python train.py --num_hidden_layers=9 --hidden_size=512 --n_experts=20 --experts_per_token=1 --d_expert=320 --d_shared_expert=0 --hidden_act="swiglu" --moe_layers=[1, 2, 3, 4, 5, 6, 7, 8] --router_score="sigmoid" --normalize_top_k=false --routed_scale=2.0 --balance_loss=0.0149 --balance_bias=false --router_logit_norm=1.0 --scale_expert_input=true --init_std_router=0.0229 --lr_router=0.00108 --num_attention_heads=4 --num_key_value_heads=4 --head_dim=128 --vocab_size=32768 --norm="rmsnorm" --norm_place="pre" --norm_eps=1e-05 --positions="rope" --rope_theta=10000.0 --rope_fraction=1.0 --qk_norm=false --attn_scale=0.0884 --tie_word_embeddings=false --parallel_block=false --init="normal" --init_std_qkv=0.0296 --init_std_o=0.00697 --init_std_up=0.0296 --init_std_down=0.0043 --optimizer="muon_variant" --learning_rate=0.00135 --lr_mult_o=0.969 --beta1=0.95 --lr_head=0.00443 --max_grad_norm=2.0 --warmup_steps=200 --schedule="wsd" --decay_fraction=1.0 --decay_shape="linear" --final_lr_fraction=0.1 --batch_tokens=131072 --max_seq_len=1024 --doc_mask=true --z_loss=1e-05 --train_tokens=525900000 --max_steps=4013 --dataset="wikipedia_en"
Below are experts of layer 5 (counted from 0) of a mixture-of-experts language model. Rows are named router (the router's row for the expert), gate (a neuron's input weights, with its number), up (a neuron's input weights, with its number), down (a neuron's output weights, with its number) and show model dimensions 128-191. Each number is 200 + 40 x the weight over its row's rms, rounded and kept within 0 to 999.
After each expert's rows: a language model's description of what the expert responds to; "comes after" lists some tokens at least twice as common just before its tokens as in all text. This comes from a sample of Wikipedia text that the model never trained on. Tokens count by the router's weight.

# expert 9
router,215,261,145,199,151,237,204,206,208,204,227,227,164,118,218,77,257,186,166,186,192,201,137,190,189,203,121,192,132,164,245,251,249,165,219,229,237,145,225,226,225,216,184,242,226,196,163,180,217,210,142,195,227,161,209,185,203,211,228,249,223,144,198,258
gate0,186,200,276,210,207,128,244,189,132,271,159,227,189,226,230,156,178,168,213,132,227,143,197,232,204,172,273,209,160,175,257,117,184,222,213,170,265,266,219,217,203,272,214,277,160,195,165,184,236,201,175,233,164,148,209,180,159,207,217,209,198,144,211,164
up0,189,162,161,182,238,196,133,208,213,153,254,204,209,196,211,206,212,157,147,269,198,238,199,213,199,244,172,215,187,171,184,247,193,191,196,211,181,187,169,192,240,254,179,136,153,242,232,158,192,196,252,257,188,202,161,228,158,219,209,189,224,242,175,197
down0,209,187,194,194,230,236,261,216,168,142,224,178,221,231,201,218,207,142,126,174,177,140,224,220,159,246,159,232,158,156,223,217,129,216,203,232,163,260,173,204,231,216,177,194,212,233,186,173,264,230,182,211,217,236,215,213,238,225,253,266,270,237,182,238
gate1,265,213,133,192,200,173,225,244,249,157,211,228,211,222,151,179,222,197,177,125,166,184,194,188,177,153,203,221,147,136,227,217,173,169,239,246,253,196,206,161,190,254,196,225,181,183,245,236,215,193,154,109,216,278,239,235,231,109,132,257,225,170,263,193
up1,107,226,252,248,149,191,155,171,188,128,224,198,121,173,250,234,158,169,271,241,216,235,167,134,247,207,257,251,171,207,246,152,253,248,191,172,168,254,201,215,220,219,220,268,227,204,187,222,206,189,157,239,192,167,229,180,230,283,188,178,234,181,167,204
down1,155,190,240,170,238,220,245,194,215,149,200,185,176,134,216,177,258,162,229,228,192,186,250,250,146,180,198,135,196,194,281,179,175,151,281,179,207,131,192,204,202,150,169,169,226,232,197,237,182,170,104,228,166,101,241,249,188,147,193,245,221,178,170,152
gate2,171,210,206,176,174,218,190,203,228,245,231,205,247,185,145,163,189,199,208,221,184,195,248,181,230,232,221,196,172,225,227,252,183,248,85,115,239,225,181,189,186,151,233,183,208,259,235,183,185,202,209,172,207,174,135,193,206,209,203,284,186,158,220,229
up2,172,212,215,248,177,255,211,191,208,184,329,235,245,263,185,219,205,214,187,197,251,289,245,147,245,202,193,173,249,217,220,171,144,218,158,266,148,221,203,247,236,134,162,165,200,165,200,256,105,148,202,182,212,211,196,216,242,233,264,140,161,163,182,198
down2,199,195,188,198,206,134,206,232,205,206,238,257,189,134,210,205,157,181,255,154,199,193,252,152,273,152,202,160,241,161,221,175,196,199,236,214,251,238,234,213,292,195,185,184,260,158,219,215,205,234,219,241,133,221,194,245,292,240,250,259,168,190,222,237
What it handles: Determiners before nouns. Articles, possessives and the 's ending after prepositions, introducing a name or noun, such as "in New", "on his", "at her".
comes after: " of", " in", " at", " for", " to", " on"

# expert 4
router,159,251,103,151,226,185,163,239,196,193,233,162,198,244,178,250,169,220,181,181,206,230,233,181,253,244,220,211,138,188,274,136,228,208,170,201,237,121,262,229,175,156,148,283,235,211,205,248,144,233,121,153,208,191,121,167,277,251,247,201,190,144,234,146
gate0,203,249,188,154,194,142,166,140,187,227,170,159,219,251,233,162,138,246,203,175,173,213,210,207,182,144,264,235,131,132,201,127,167,230,202,143,229,145,212,201,158,280,235,233,196,134,241,174,210,117,179,178,134,145,209,124,119,208,113,153,210,212,260,227
up0,243,196,140,194,225,211,148,191,207,169,255,198,195,230,247,280,281,78,218,202,176,213,180,237,99,274,202,245,185,140,173,230,254,215,220,199,146,159,188,220,177,282,133,172,145,257,198,124,243,188,226,272,225,180,192,215,216,226,256,219,189,169,186,165
down0,173,201,136,275,263,201,244,287,149,195,167,166,197,223,184,225,206,181,220,151,196,156,221,155,190,240,171,241,223,190,210,204,110,232,162,218,221,252,176,200,219,233,159,157,183,316,172,255,287,173,170,195,245,162,207,150,266,252,264,219,302,279,205,238
gate1,190,164,177,152,145,180,181,251,225,228,171,189,255,226,182,212,190,253,128,161,151,168,175,163,181,175,272,159,207,120,226,229,253,203,290,199,233,220,207,191,164,223,222,245,193,220,236,240,123,284,226,107,181,250,233,246,231,178,179,198,244,237,208,201
up1,138,230,251,212,170,199,203,178,179,145,198,175,129,223,196,228,143,184,284,253,284,225,240,174,212,179,253,285,177,176,210,211,227,237,146,157,204,258,198,252,204,147,156,249,216,207,203,223,228,193,149,269,161,213,215,210,154,232,207,211,174,196,96,243
down1,234,189,214,176,269,206,185,248,214,167,158,230,175,156,185,158,254,192,163,194,147,159,288,195,179,249,146,186,215,143,257,188,277,194,238,177,199,137,197,162,202,123,212,192,230,234,131,224,271,166,177,182,140,142,154,280,163,195,225,219,230,226,135,111
gate2,189,178,190,200,158,210,152,171,176,221,303,153,225,206,232,275,196,249,214,170,252,252,301,145,232,232,159,164,172,169,214,195,212,268,165,139,222,271,188,221,134,160,271,182,181,201,205,203,147,192,218,176,240,226,159,269,194,229,228,252,202,207,254,258
up2,169,170,195,193,192,167,199,237,181,170,320,187,261,284,178,243,200,246,201,209,286,255,244,197,238,166,224,158,238,212,247,205,192,203,186,199,145,230,243,233,170,144,238,139,229,160,194,247,148,173,229,194,224,218,246,216,191,225,268,159,149,204,204,216
down2,164,169,230,180,208,135,233,194,288,169,227,184,184,146,201,151,218,130,204,148,179,184,274,207,167,219,163,219,273,124,171,152,220,208,220,221,178,163,257,127,231,272,146,187,203,198,250,227,198,169,193,238,190,161,203,135,230,249,173,275,117,178,231,235
What it handles: Digits and number words. Digits inside numbers, dates and table figures, plus spelled-out numbers and quantities such as one, five, several, hundred.
comes after: " ", "00", "10", " $", "–", "18"

# expert 6
router,192,188,201,209,188,197,213,154,217,170,181,162,92,221,208,191,199,263,215,239,193,291,169,174,194,225,169,241,211,162,174,199,175,138,211,123,219,146,167,293,172,168,218,245,218,240,157,239,285,198,247,212,290,218,117,172,248,243,242,179,205,191,280,163
gate0,150,219,240,180,216,171,191,217,156,213,160,166,210,186,264,158,169,257,144,160,210,226,213,247,225,193,229,220,107,155,271,153,119,247,249,201,242,173,161,218,216,263,191,283,153,207,180,248,199,159,171,242,145,205,132,120,176,167,140,144,207,170,225,138
up0,202,203,218,184,208,164,168,233,167,156,209,187,229,140,195,158,221,136,153,214,175,242,159,206,217,264,201,229,157,171,203,157,226,232,170,175,170,220,210,245,171,293,132,240,151,187,201,171,210,188,239,323,199,226,221,197,221,261,186,200,192,217,106,183
down0,186,137,164,197,197,237,294,219,130,187,205,155,212,246,184,181,198,237,146,199,189,131,187,209,189,167,122,212,180,166,226,252,183,268,165,220,120,267,203,179,254,218,183,196,216,296,169,200,231,166,212,145,310,157,233,167,264,310,253,183,276,180,199,253
gate1,279,270,230,170,185,187,230,213,208,246,233,187,177,270,156,219,166,218,117,147,193,231,132,161,160,196,209,212,162,95,200,200,193,130,268,214,244,173,240,167,233,206,193,245,168,235,220,208,195,226,189,168,203,218,271,255,173,102,154,222,273,221,270,189
up1,125,205,201,241,132,219,166,176,221,168,239,186,226,242,213,200,215,196,210,233,204,187,188,160,227,200,230,237,172,224,173,237,218,264,168,146,243,203,165,230,189,194,214,273,249,194,169,169,262,204,195,275,207,233,202,208,216,238,140,166,220,204,112,225
down1,190,184,240,193,248,171,231,229,216,204,208,211,199,150,159,121,233,206,133,227,227,240,260,153,204,172,202,133,184,235,239,190,218,202,203,183,198,180,233,154,207,149,206,194,259,204,112,196,219,166,151,127,132,160,180,284,182,226,236,191,261,167,190,175
gate2,146,134,181,218,186,206,185,242,182,245,219,201,254,261,154,241,215,187,171,171,218,179,297,113,234,238,209,156,199,247,214,227,219,253,172,158,183,252,210,180,117,181,181,206,164,262,199,198,138,205,230,99,219,204,218,285,212,172,182,227,195,214,229,205
up2,207,234,182,203,191,204,178,199,210,161,291,202,225,294,147,196,243,216,194,201,266,278,264,243,249,208,135,178,218,184,228,195,158,252,244,228,147,235,212,223,224,149,226,226,255,137,214,281,142,200,195,212,180,244,268,223,190,211,277,177,213,158,237,201
down2,194,193,202,179,200,95,220,229,214,221,232,185,110,168,239,213,205,147,219,85,252,172,265,222,257,179,208,185,238,132,239,159,259,197,251,193,226,184,191,131,187,210,189,150,203,154,247,230,189,136,197,273,115,182,226,173,215,234,222,252,164,221,198,233
What it handles: Event verbs, time transitions. Past participles after was/were such as announced, founded, built, plus commas after dates and words like later, began, first.
comes after: " was", "20", "19", " is", " were", " been"

# expert 1
router,211,149,217,201,199,211,194,254,167,180,214,192,196,126,235,174,195,172,194,151,198,197,211,204,219,207,203,153,185,182,166,216,206,174,205,218,196,189,177,241,138,209,234,169,189,174,168,231,99,232,187,191,182,213,292,215,136,159,209,199,86,220,202,199
gate0,174,281,240,214,203,83,128,164,158,263,132,145,182,217,185,146,186,154,212,166,212,180,187,240,201,222,269,198,121,189,227,194,158,199,224,167,173,208,194,251,186,241,197,264,166,139,184,213,219,137,148,181,199,164,185,150,167,178,172,190,197,185,232,228
up0,171,174,190,162,168,203,188,242,208,180,307,237,226,221,209,265,236,168,194,250,198,214,129,233,157,263,201,252,136,197,219,214,211,225,230,209,225,157,176,205,220,260,178,185,148,235,245,179,241,192,222,303,193,104,144,259,240,232,276,210,218,208,177,209
down0,148,149,135,152,175,191,212,219,167,193,121,187,168,264,195,124,246,237,193,197,192,114,208,240,202,242,191,249,202,190,179,262,123,203,217,182,137,254,179,205,192,197,137,196,181,237,173,206,235,195,182,110,214,201,238,169,219,207,254,226,235,225,199,232
gate1,278,205,171,216,173,213,181,270,185,179,229,173,214,251,171,202,233,255,201,176,150,190,122,134,184,223,247,228,197,137,167,154,222,178,244,185,187,225,254,179,217,171,217,215,226,215,246,193,224,194,181,175,234,320,254,261,222,191,121,154,236,143,208,136
up1,98,201,213,157,218,231,183,136,253,101,218,213,136,119,221,213,115,199,248,181,302,196,234,194,160,174,206,242,170,205,223,246,184,298,184,216,246,223,146,225,248,207,153,221,208,179,169,214,231,214,149,225,210,155,237,171,215,238,191,152,197,232,190,250
down1,143,235,214,133,248,212,196,279,213,220,169,195,151,137,205,197,246,159,199,224,165,154,242,179,198,203,130,165,233,195,303,286,243,206,225,184,216,124,256,185,227,164,144,179,215,197,159,196,235,201,145,169,197,153,207,296,176,152,218,232,241,214,195,151
gate2,171,198,160,109,238,238,144,193,167,197,233,179,225,195,167,188,218,143,216,222,216,204,262,116,201,244,162,172,215,224,204,195,191,228,195,124,211,224,128,216,136,188,207,203,111,169,174,192,142,190,199,139,207,253,243,172,187,178,124,268,189,222,258,136
up2,196,193,204,160,187,195,190,224,201,194,293,191,277,281,134,229,232,221,182,185,177,247,219,171,208,157,181,132,227,213,224,188,248,245,221,179,135,175,199,231,184,92,195,210,237,185,234,259,162,159,234,240,261,251,255,204,223,181,251,222,182,187,212,231
down2,189,217,166,217,179,135,153,244,192,208,187,213,155,170,166,186,216,132,210,122,206,166,294,241,211,201,255,162,265,192,252,94,187,210,190,229,177,186,222,155,241,188,234,154,207,135,272,180,233,230,232,216,199,221,222,145,188,261,136,209,197,100,178,242
What it handles: Numeric field separators. Spaces, decimal points, pipes and dashes inside tables, coordinates and dates, where numbers follow, such as 44.646°N, "| 11.", "20, 2019".
comes after: " |\n", " |", "|", " in", ":", "1"

# expert 15
router,162,182,215,189,248,189,225,235,242,222,96,239,151,191,128,238,132,156,273,130,248,218,159,206,151,249,245,252,139,226,243,218,256,157,199,202,204,177,183,148,171,244,151,89,171,77,233,169,274,162,179,148,203,189,188,142,237,204,217,222,250,187,208,185
gate0,152,218,246,212,258,196,160,178,190,257,151,202,165,230,198,212,161,194,216,147,187,208,234,240,217,138,222,227,97,154,169,207,166,137,176,191,241,161,197,226,223,161,200,259,170,177,233,256,229,122,199,204,128,133,164,85,121,209,149,191,200,190,327,198
up0,217,204,200,181,198,202,119,188,202,164,264,176,192,225,219,160,221,146,171,229,176,219,169,258,139,218,188,213,226,166,149,251,192,283,234,213,200,216,273,223,226,217,130,215,152,274,214,228,224,162,242,307,196,182,192,291,200,239,286,233,193,215,190,162
down0,207,163,98,203,210,252,267,146,179,192,189,164,202,277,202,196,205,204,170,145,195,159,230,160,140,218,184,239,169,190,183,144,166,216,222,279,178,265,207,229,222,246,167,191,250,253,192,234,253,219,211,170,296,212,217,165,193,218,201,206,312,189,182,200
gate1,221,260,228,210,197,147,218,223,175,177,234,221,220,225,188,206,172,190,141,165,184,205,197,189,169,141,240,288,142,143,162,158,190,152,298,140,199,196,205,175,166,223,208,184,199,232,220,261,100,185,152,156,260,261,249,238,153,137,129,176,229,208,186,187
up1,158,184,211,239,203,246,215,210,205,178,189,159,162,195,235,218,173,187,210,202,227,219,254,195,184,155,277,238,199,212,212,176,275,257,204,164,211,252,163,227,247,222,174,219,215,167,180,192,278,173,197,209,151,201,212,202,186,236,208,195,267,181,125,239
down1,171,242,219,165,271,237,219,226,169,137,170,210,189,184,246,155,270,168,187,245,215,196,255,218,192,227,177,130,154,244,206,221,183,186,268,196,162,122,246,188,203,184,235,209,263,183,151,206,270,135,147,190,179,145,182,237,139,258,243,231,227,194,177,107
gate2,144,196,148,192,223,249,248,176,220,227,237,193,244,195,165,230,160,218,227,184,217,193,246,124,181,213,177,210,234,156,205,189,142,234,173,191,250,249,149,221,160,207,139,170,160,164,193,171,132,184,165,116,165,190,248,209,177,188,165,246,183,181,219,163
up2,238,191,299,170,168,182,205,228,190,207,292,212,227,327,187,198,174,208,228,167,220,197,226,204,224,138,142,155,277,283,177,195,227,236,224,242,142,185,227,181,179,138,224,171,235,157,216,265,178,142,229,158,261,196,209,264,150,253,271,218,126,129,231,190
down2,97,167,227,153,186,126,217,161,164,217,254,233,195,249,199,204,243,135,212,142,221,170,258,211,169,220,202,225,214,195,212,158,207,189,221,187,155,181,172,196,217,191,195,190,229,152,226,223,201,154,171,300,130,205,177,162,267,194,193,232,154,121,201,243
What it handles: Codes in infobox fields. Abbreviations, codes and capitals in infoboxes, tables and taxonomy lists, such as MPC, JPL, DF, ·, Zingiberales, Dec.
comes after: " |", " ", ".", ":", "-", ";"

# expert 12
router,195,148,212,225,216,166,176,221,247,120,194,202,187,183,174,110,189,191,120,216,317,244,205,144,191,171,247,173,255,213,159,160,198,144,219,159,201,161,204,239,192,178,174,226,253,211,184,192,227,183,195,215,250,227,232,189,244,183,169,178,249,212,177,209
gate0,192,231,248,236,244,145,188,179,208,226,167,199,209,209,183,191,147,220,202,176,193,186,216,203,221,154,212,202,123,185,198,212,119,181,164,182,187,201,134,189,189,210,151,303,194,161,146,188,128,143,213,219,114,173,205,119,125,196,116,163,183,194,259,217
up0,187,163,175,203,157,186,169,198,163,179,280,159,174,162,195,229,217,107,218,210,187,279,195,241,159,242,210,236,143,223,216,257,191,203,237,244,177,200,207,253,247,262,123,229,170,271,198,176,263,211,201,256,207,165,171,228,227,224,303,247,173,160,199,143
down0,187,193,129,160,189,198,209,183,154,164,186,259,282,271,211,181,211,213,137,182,206,197,225,213,185,236,211,243,203,167,195,215,93,201,183,224,119,243,225,279,232,205,136,213,238,238,209,190,253,175,242,186,264,207,204,184,265,198,208,196,265,234,212,211
gate1,229,201,192,249,144,173,187,258,250,196,226,224,239,212,225,227,169,188,126,208,257,191,140,214,220,206,259,232,218,114,230,218,206,187,213,233,253,194,235,135,156,176,200,226,179,229,230,207,169,167,149,115,198,268,194,189,175,162,165,180,204,258,196,216
up1,149,216,253,185,202,188,195,180,201,151,233,174,175,217,181,248,185,183,278,202,174,180,232,165,185,206,197,231,216,222,201,170,190,197,215,127,230,192,178,264,223,194,200,213,268,220,201,201,248,205,168,227,144,150,228,239,207,171,207,158,170,161,148,245
down1,143,211,231,152,225,207,193,222,244,179,234,193,202,149,226,152,227,156,214,210,163,222,268,237,189,201,200,154,134,227,221,184,243,152,185,193,194,135,203,179,202,195,192,199,280,270,150,232,266,149,131,217,163,195,175,239,169,209,201,212,246,176,191,149
gate2,177,151,179,173,228,227,180,247,205,239,278,256,218,240,159,238,203,208,247,264,260,180,258,140,246,265,167,153,185,191,204,211,176,258,199,167,222,229,153,186,182,126,167,148,176,235,187,157,137,184,245,149,212,218,249,230,229,152,147,236,170,186,246,237
up2,196,189,240,225,172,188,185,222,199,126,341,205,283,265,128,169,158,173,209,148,185,245,200,197,228,203,203,103,235,190,199,138,154,253,191,227,146,216,174,150,220,119,246,141,230,177,271,265,109,212,293,213,232,266,173,226,180,204,312,179,153,166,236,240
down2,140,167,168,224,236,116,174,239,193,187,258,274,154,163,188,157,225,163,214,130,236,183,253,208,233,201,190,215,245,197,256,135,171,238,229,171,211,178,226,187,211,209,189,183,197,132,241,219,174,202,227,218,148,240,174,177,256,190,184,219,194,182,182,241
What it handles: Pronouns and name starts. Subject pronouns like he, they, we, plus initials and first word-pieces of surnames after given names, e.g. William F., Vai.
comes after: ",", ".", " John", " that", " D", " \""

# expert 13
router,166,149,214,198,212,222,143,269,179,235,197,262,192,166,190,179,200,188,290,163,258,171,176,260,253,237,260,220,202,195,199,235,215,191,143,225,258,228,201,175,194,220,183,143,190,186,212,225,214,187,183,191,151,201,189,196,149,182,209,222,220,83,237,243
gate0,226,216,261,194,176,126,121,176,176,224,161,186,177,225,246,180,157,195,212,139,239,175,145,224,240,115,274,194,79,131,202,180,167,200,193,234,232,178,192,195,187,206,187,248,185,199,183,185,245,154,222,184,142,129,185,159,124,226,218,186,255,108,191,165
up0,218,177,179,154,191,147,221,215,232,141,231,181,180,224,186,188,211,177,164,179,262,243,151,221,101,225,248,267,133,171,201,224,207,238,230,188,197,141,256,251,209,294,112,213,136,212,236,126,173,171,218,257,152,158,145,258,208,181,214,156,183,223,189,194
down0,201,175,103,239,209,197,275,188,220,224,250,175,247,260,190,232,168,199,155,121,140,126,216,198,205,267,201,232,208,221,153,207,169,250,159,223,167,250,185,156,195,213,145,211,213,261,183,274,286,202,170,157,214,172,246,173,261,211,300,198,311,161,206,220
gate1,238,178,183,171,194,122,143,262,207,246,252,245,204,171,149,174,205,198,137,172,170,206,107,198,136,127,239,195,154,103,158,191,222,174,221,194,272,170,195,212,194,241,210,214,172,190,181,241,119,195,166,139,198,207,231,186,177,145,158,206,274,214,255,149
up1,160,262,203,281,159,243,207,193,155,135,174,228,173,248,203,240,156,160,265,178,234,224,278,165,167,205,232,259,164,194,182,174,212,248,203,202,199,224,193,224,242,199,178,232,251,209,179,215,291,146,192,245,216,196,189,231,173,235,152,107,175,154,129,215
down1,143,200,241,115,194,231,158,195,232,222,137,220,139,142,264,137,218,149,144,206,178,197,311,230,159,190,154,226,212,181,271,217,165,163,214,212,218,71,244,148,237,153,182,162,236,187,174,211,239,196,148,216,181,149,178,240,181,227,220,214,196,209,162,135
gate2,176,115,221,234,205,290,179,198,159,182,259,198,206,161,161,257,187,229,225,243,226,200,307,122,218,241,214,193,221,205,222,257,208,266,174,169,194,254,214,224,144,242,232,209,162,153,216,200,133,235,220,183,201,258,167,196,247,162,200,263,203,160,185,213
up2,142,159,248,192,216,230,214,223,180,192,301,162,236,291,162,225,187,247,227,193,282,258,216,195,264,193,187,97,246,213,244,202,183,262,214,263,169,161,164,184,186,116,241,184,233,167,247,245,116,179,219,243,220,280,186,216,194,232,266,222,143,203,161,211
down2,158,206,206,183,219,125,170,225,229,226,226,172,181,166,176,197,178,175,183,164,169,140,261,205,259,216,213,211,260,154,203,181,193,215,256,214,206,131,252,158,206,200,176,137,212,99,250,223,270,172,226,239,168,193,241,157,263,244,224,208,178,154,197,269
What it handles: Parenthetical units and numbers. Opening parentheses, unit abbreviations and digits in measurement conversions and table scores, such as "(59 ft)", "mi (64.45 km)", "sq".
comes after: " (", "\n", "0", "–", " km", ")\n"

# expert 7
router,211,225,189,183,199,223,273,187,157,175,149,161,220,245,240,241,168,153,167,215,163,197,226,158,197,172,191,237,175,210,210,230,225,285,221,183,153,233,210,168,235,178,192,219,199,176,240,215,184,183,218,239,178,231,138,177,125,201,150,209,235,244,198,242
gate0,137,276,209,173,170,139,204,184,208,250,195,189,194,226,201,114,129,190,140,157,210,182,182,225,218,164,229,222,163,161,210,159,135,221,210,206,190,223,183,209,237,223,206,310,203,164,188,268,248,187,229,212,127,168,178,175,158,123,156,150,212,157,244,162
up0,215,167,227,201,174,192,165,220,199,157,272,171,213,217,230,251,257,146,218,215,155,229,212,212,145,245,226,235,167,196,185,258,234,203,242,183,195,134,214,184,245,255,196,155,172,238,159,101,183,176,210,235,214,196,163,206,188,259,238,245,227,248,120,204
down0,173,216,191,150,226,220,309,186,147,200,183,151,214,174,242,189,242,225,151,169,125,172,189,183,190,261,198,173,109,218,213,221,127,235,206,257,159,257,208,259,197,185,194,189,218,194,191,196,231,176,180,253,248,163,188,143,243,196,208,259,254,214,246,252
gate1,170,196,166,191,184,221,188,198,187,142,204,189,220,193,207,205,136,206,105,176,144,218,195,134,223,203,212,170,164,199,174,191,243,167,238,208,253,241,225,133,193,256,219,219,172,233,265,248,183,201,211,75,251,213,266,213,173,169,116,183,237,271,181,239
up1,123,190,219,205,173,214,200,194,234,177,249,164,129,220,151,201,211,141,245,194,212,179,227,207,158,157,235,256,162,192,197,198,202,221,239,136,184,182,174,261,202,149,117,238,247,165,190,188,223,174,190,235,158,282,186,162,225,222,212,152,220,168,118,196
down1,178,186,237,150,232,194,201,193,232,194,220,166,147,152,161,147,258,127,215,231,155,173,241,194,223,191,212,184,203,178,252,191,199,156,214,138,214,107,216,167,214,137,203,147,208,216,179,259,208,200,104,198,115,176,186,280,169,241,245,273,202,209,155,173
gate2,174,164,194,146,169,325,147,222,226,230,183,170,259,171,169,223,201,203,199,168,245,169,217,114,259,247,187,161,204,211,162,236,182,325,155,90,199,189,175,235,166,222,232,158,166,206,218,191,141,233,241,144,160,225,173,199,185,185,207,232,168,241,235,209
up2,160,179,216,222,189,252,199,229,209,208,272,196,239,295,120,183,242,182,213,159,199,207,238,208,259,187,183,119,253,188,208,238,182,297,145,180,111,181,202,200,199,133,201,178,228,98,241,233,134,173,139,199,235,288,227,203,225,218,268,233,102,126,195,227
down2,132,170,218,227,187,155,184,216,206,242,191,215,175,157,207,191,271,140,214,191,211,142,226,210,261,172,209,197,203,148,223,147,212,192,205,235,225,133,145,185,211,215,200,192,216,118,246,197,258,163,229,297,155,204,219,162,233,180,209,173,178,149,192,260
What it handles: Articles in biographical prose. The word "the" or "its" in set phrases such as "was the son of" or "a species of", plus pipes in tables.
comes after: "\n", " as", " of", ")\n", " |\n", " and"

# expert 16
router,138,201,182,167,172,218,244,199,181,228,144,142,172,267,117,164,208,210,268,254,182,215,179,221,204,229,192,244,246,207,203,237,255,230,155,208,190,157,223,171,287,178,194,187,238,292,158,182,186,209,152,264,189,187,92,126,257,210,170,211,263,172,204,205
gate0,189,252,275,199,185,183,158,186,197,214,175,173,163,213,288,184,195,212,202,144,222,165,151,240,220,139,297,200,128,169,193,161,174,225,190,237,202,210,202,215,201,228,190,189,184,251,199,238,262,192,200,176,185,176,176,203,185,147,140,182,193,102,255,200
up0,214,187,181,182,175,139,216,235,167,150,204,223,253,236,173,249,257,211,196,177,171,242,185,248,142,261,216,232,166,174,205,219,201,161,206,207,164,172,185,248,186,266,151,225,160,195,188,131,190,233,273,276,202,159,185,241,174,225,306,230,254,240,190,170
down0,262,152,133,161,212,224,223,218,170,191,210,190,225,249,165,174,224,135,119,244,203,178,205,201,199,259,205,233,215,146,211,232,145,231,197,216,153,266,208,203,257,248,194,197,226,258,223,164,239,237,199,247,191,136,209,188,226,228,199,231,302,315,189,158
gate1,216,183,192,187,194,170,180,266,226,201,228,167,231,226,172,235,174,218,198,132,142,203,175,212,137,216,210,169,221,121,172,159,221,228,280,193,232,222,209,201,196,249,227,292,187,228,163,205,196,205,174,113,168,295,185,288,176,152,116,182,255,216,234,217
up1,175,218,254,216,161,233,206,152,194,184,217,190,140,244,207,203,173,160,244,219,184,192,228,179,212,174,278,248,175,231,260,221,223,255,134,172,227,238,129,208,218,178,120,239,253,277,214,187,201,222,166,206,138,151,278,186,202,231,140,172,217,142,132,267
down1,141,210,256,169,257,205,196,232,202,194,186,171,178,134,232,143,215,178,191,219,205,198,232,232,154,181,153,173,119,198,246,195,223,149,249,174,202,161,203,215,214,205,241,184,271,195,135,260,248,170,106,172,111,85,231,238,119,246,221,239,179,176,192,83
gate2,178,208,165,140,197,245,193,191,127,206,252,207,241,209,215,226,182,189,200,195,206,175,291,138,214,270,219,259,209,195,265,224,257,268,138,168,312,276,194,200,175,208,158,192,234,232,154,164,132,221,262,175,176,179,223,222,186,166,146,255,127,201,222,200
up2,159,189,246,223,223,187,160,229,223,182,282,202,254,251,108,193,214,230,174,206,270,263,194,173,221,132,205,132,228,171,200,213,176,247,198,267,123,247,205,187,226,172,196,181,217,155,249,292,173,186,244,204,273,252,254,163,205,214,242,196,137,119,219,213
down2,140,170,221,202,241,155,165,243,213,188,223,234,149,168,228,221,205,143,172,107,166,182,217,261,233,184,176,201,277,135,228,100,224,193,233,185,215,179,195,173,205,210,157,101,142,198,238,206,223,191,192,207,181,183,242,188,244,223,145,248,115,198,179,187
What it handles: Numbers in tables, lists. Spaces and numbers in tables, numbered lists and chess notation, plus size words such as small, large, northern, Mid.
comes after: "19", "20", " the", " |", "–", "18"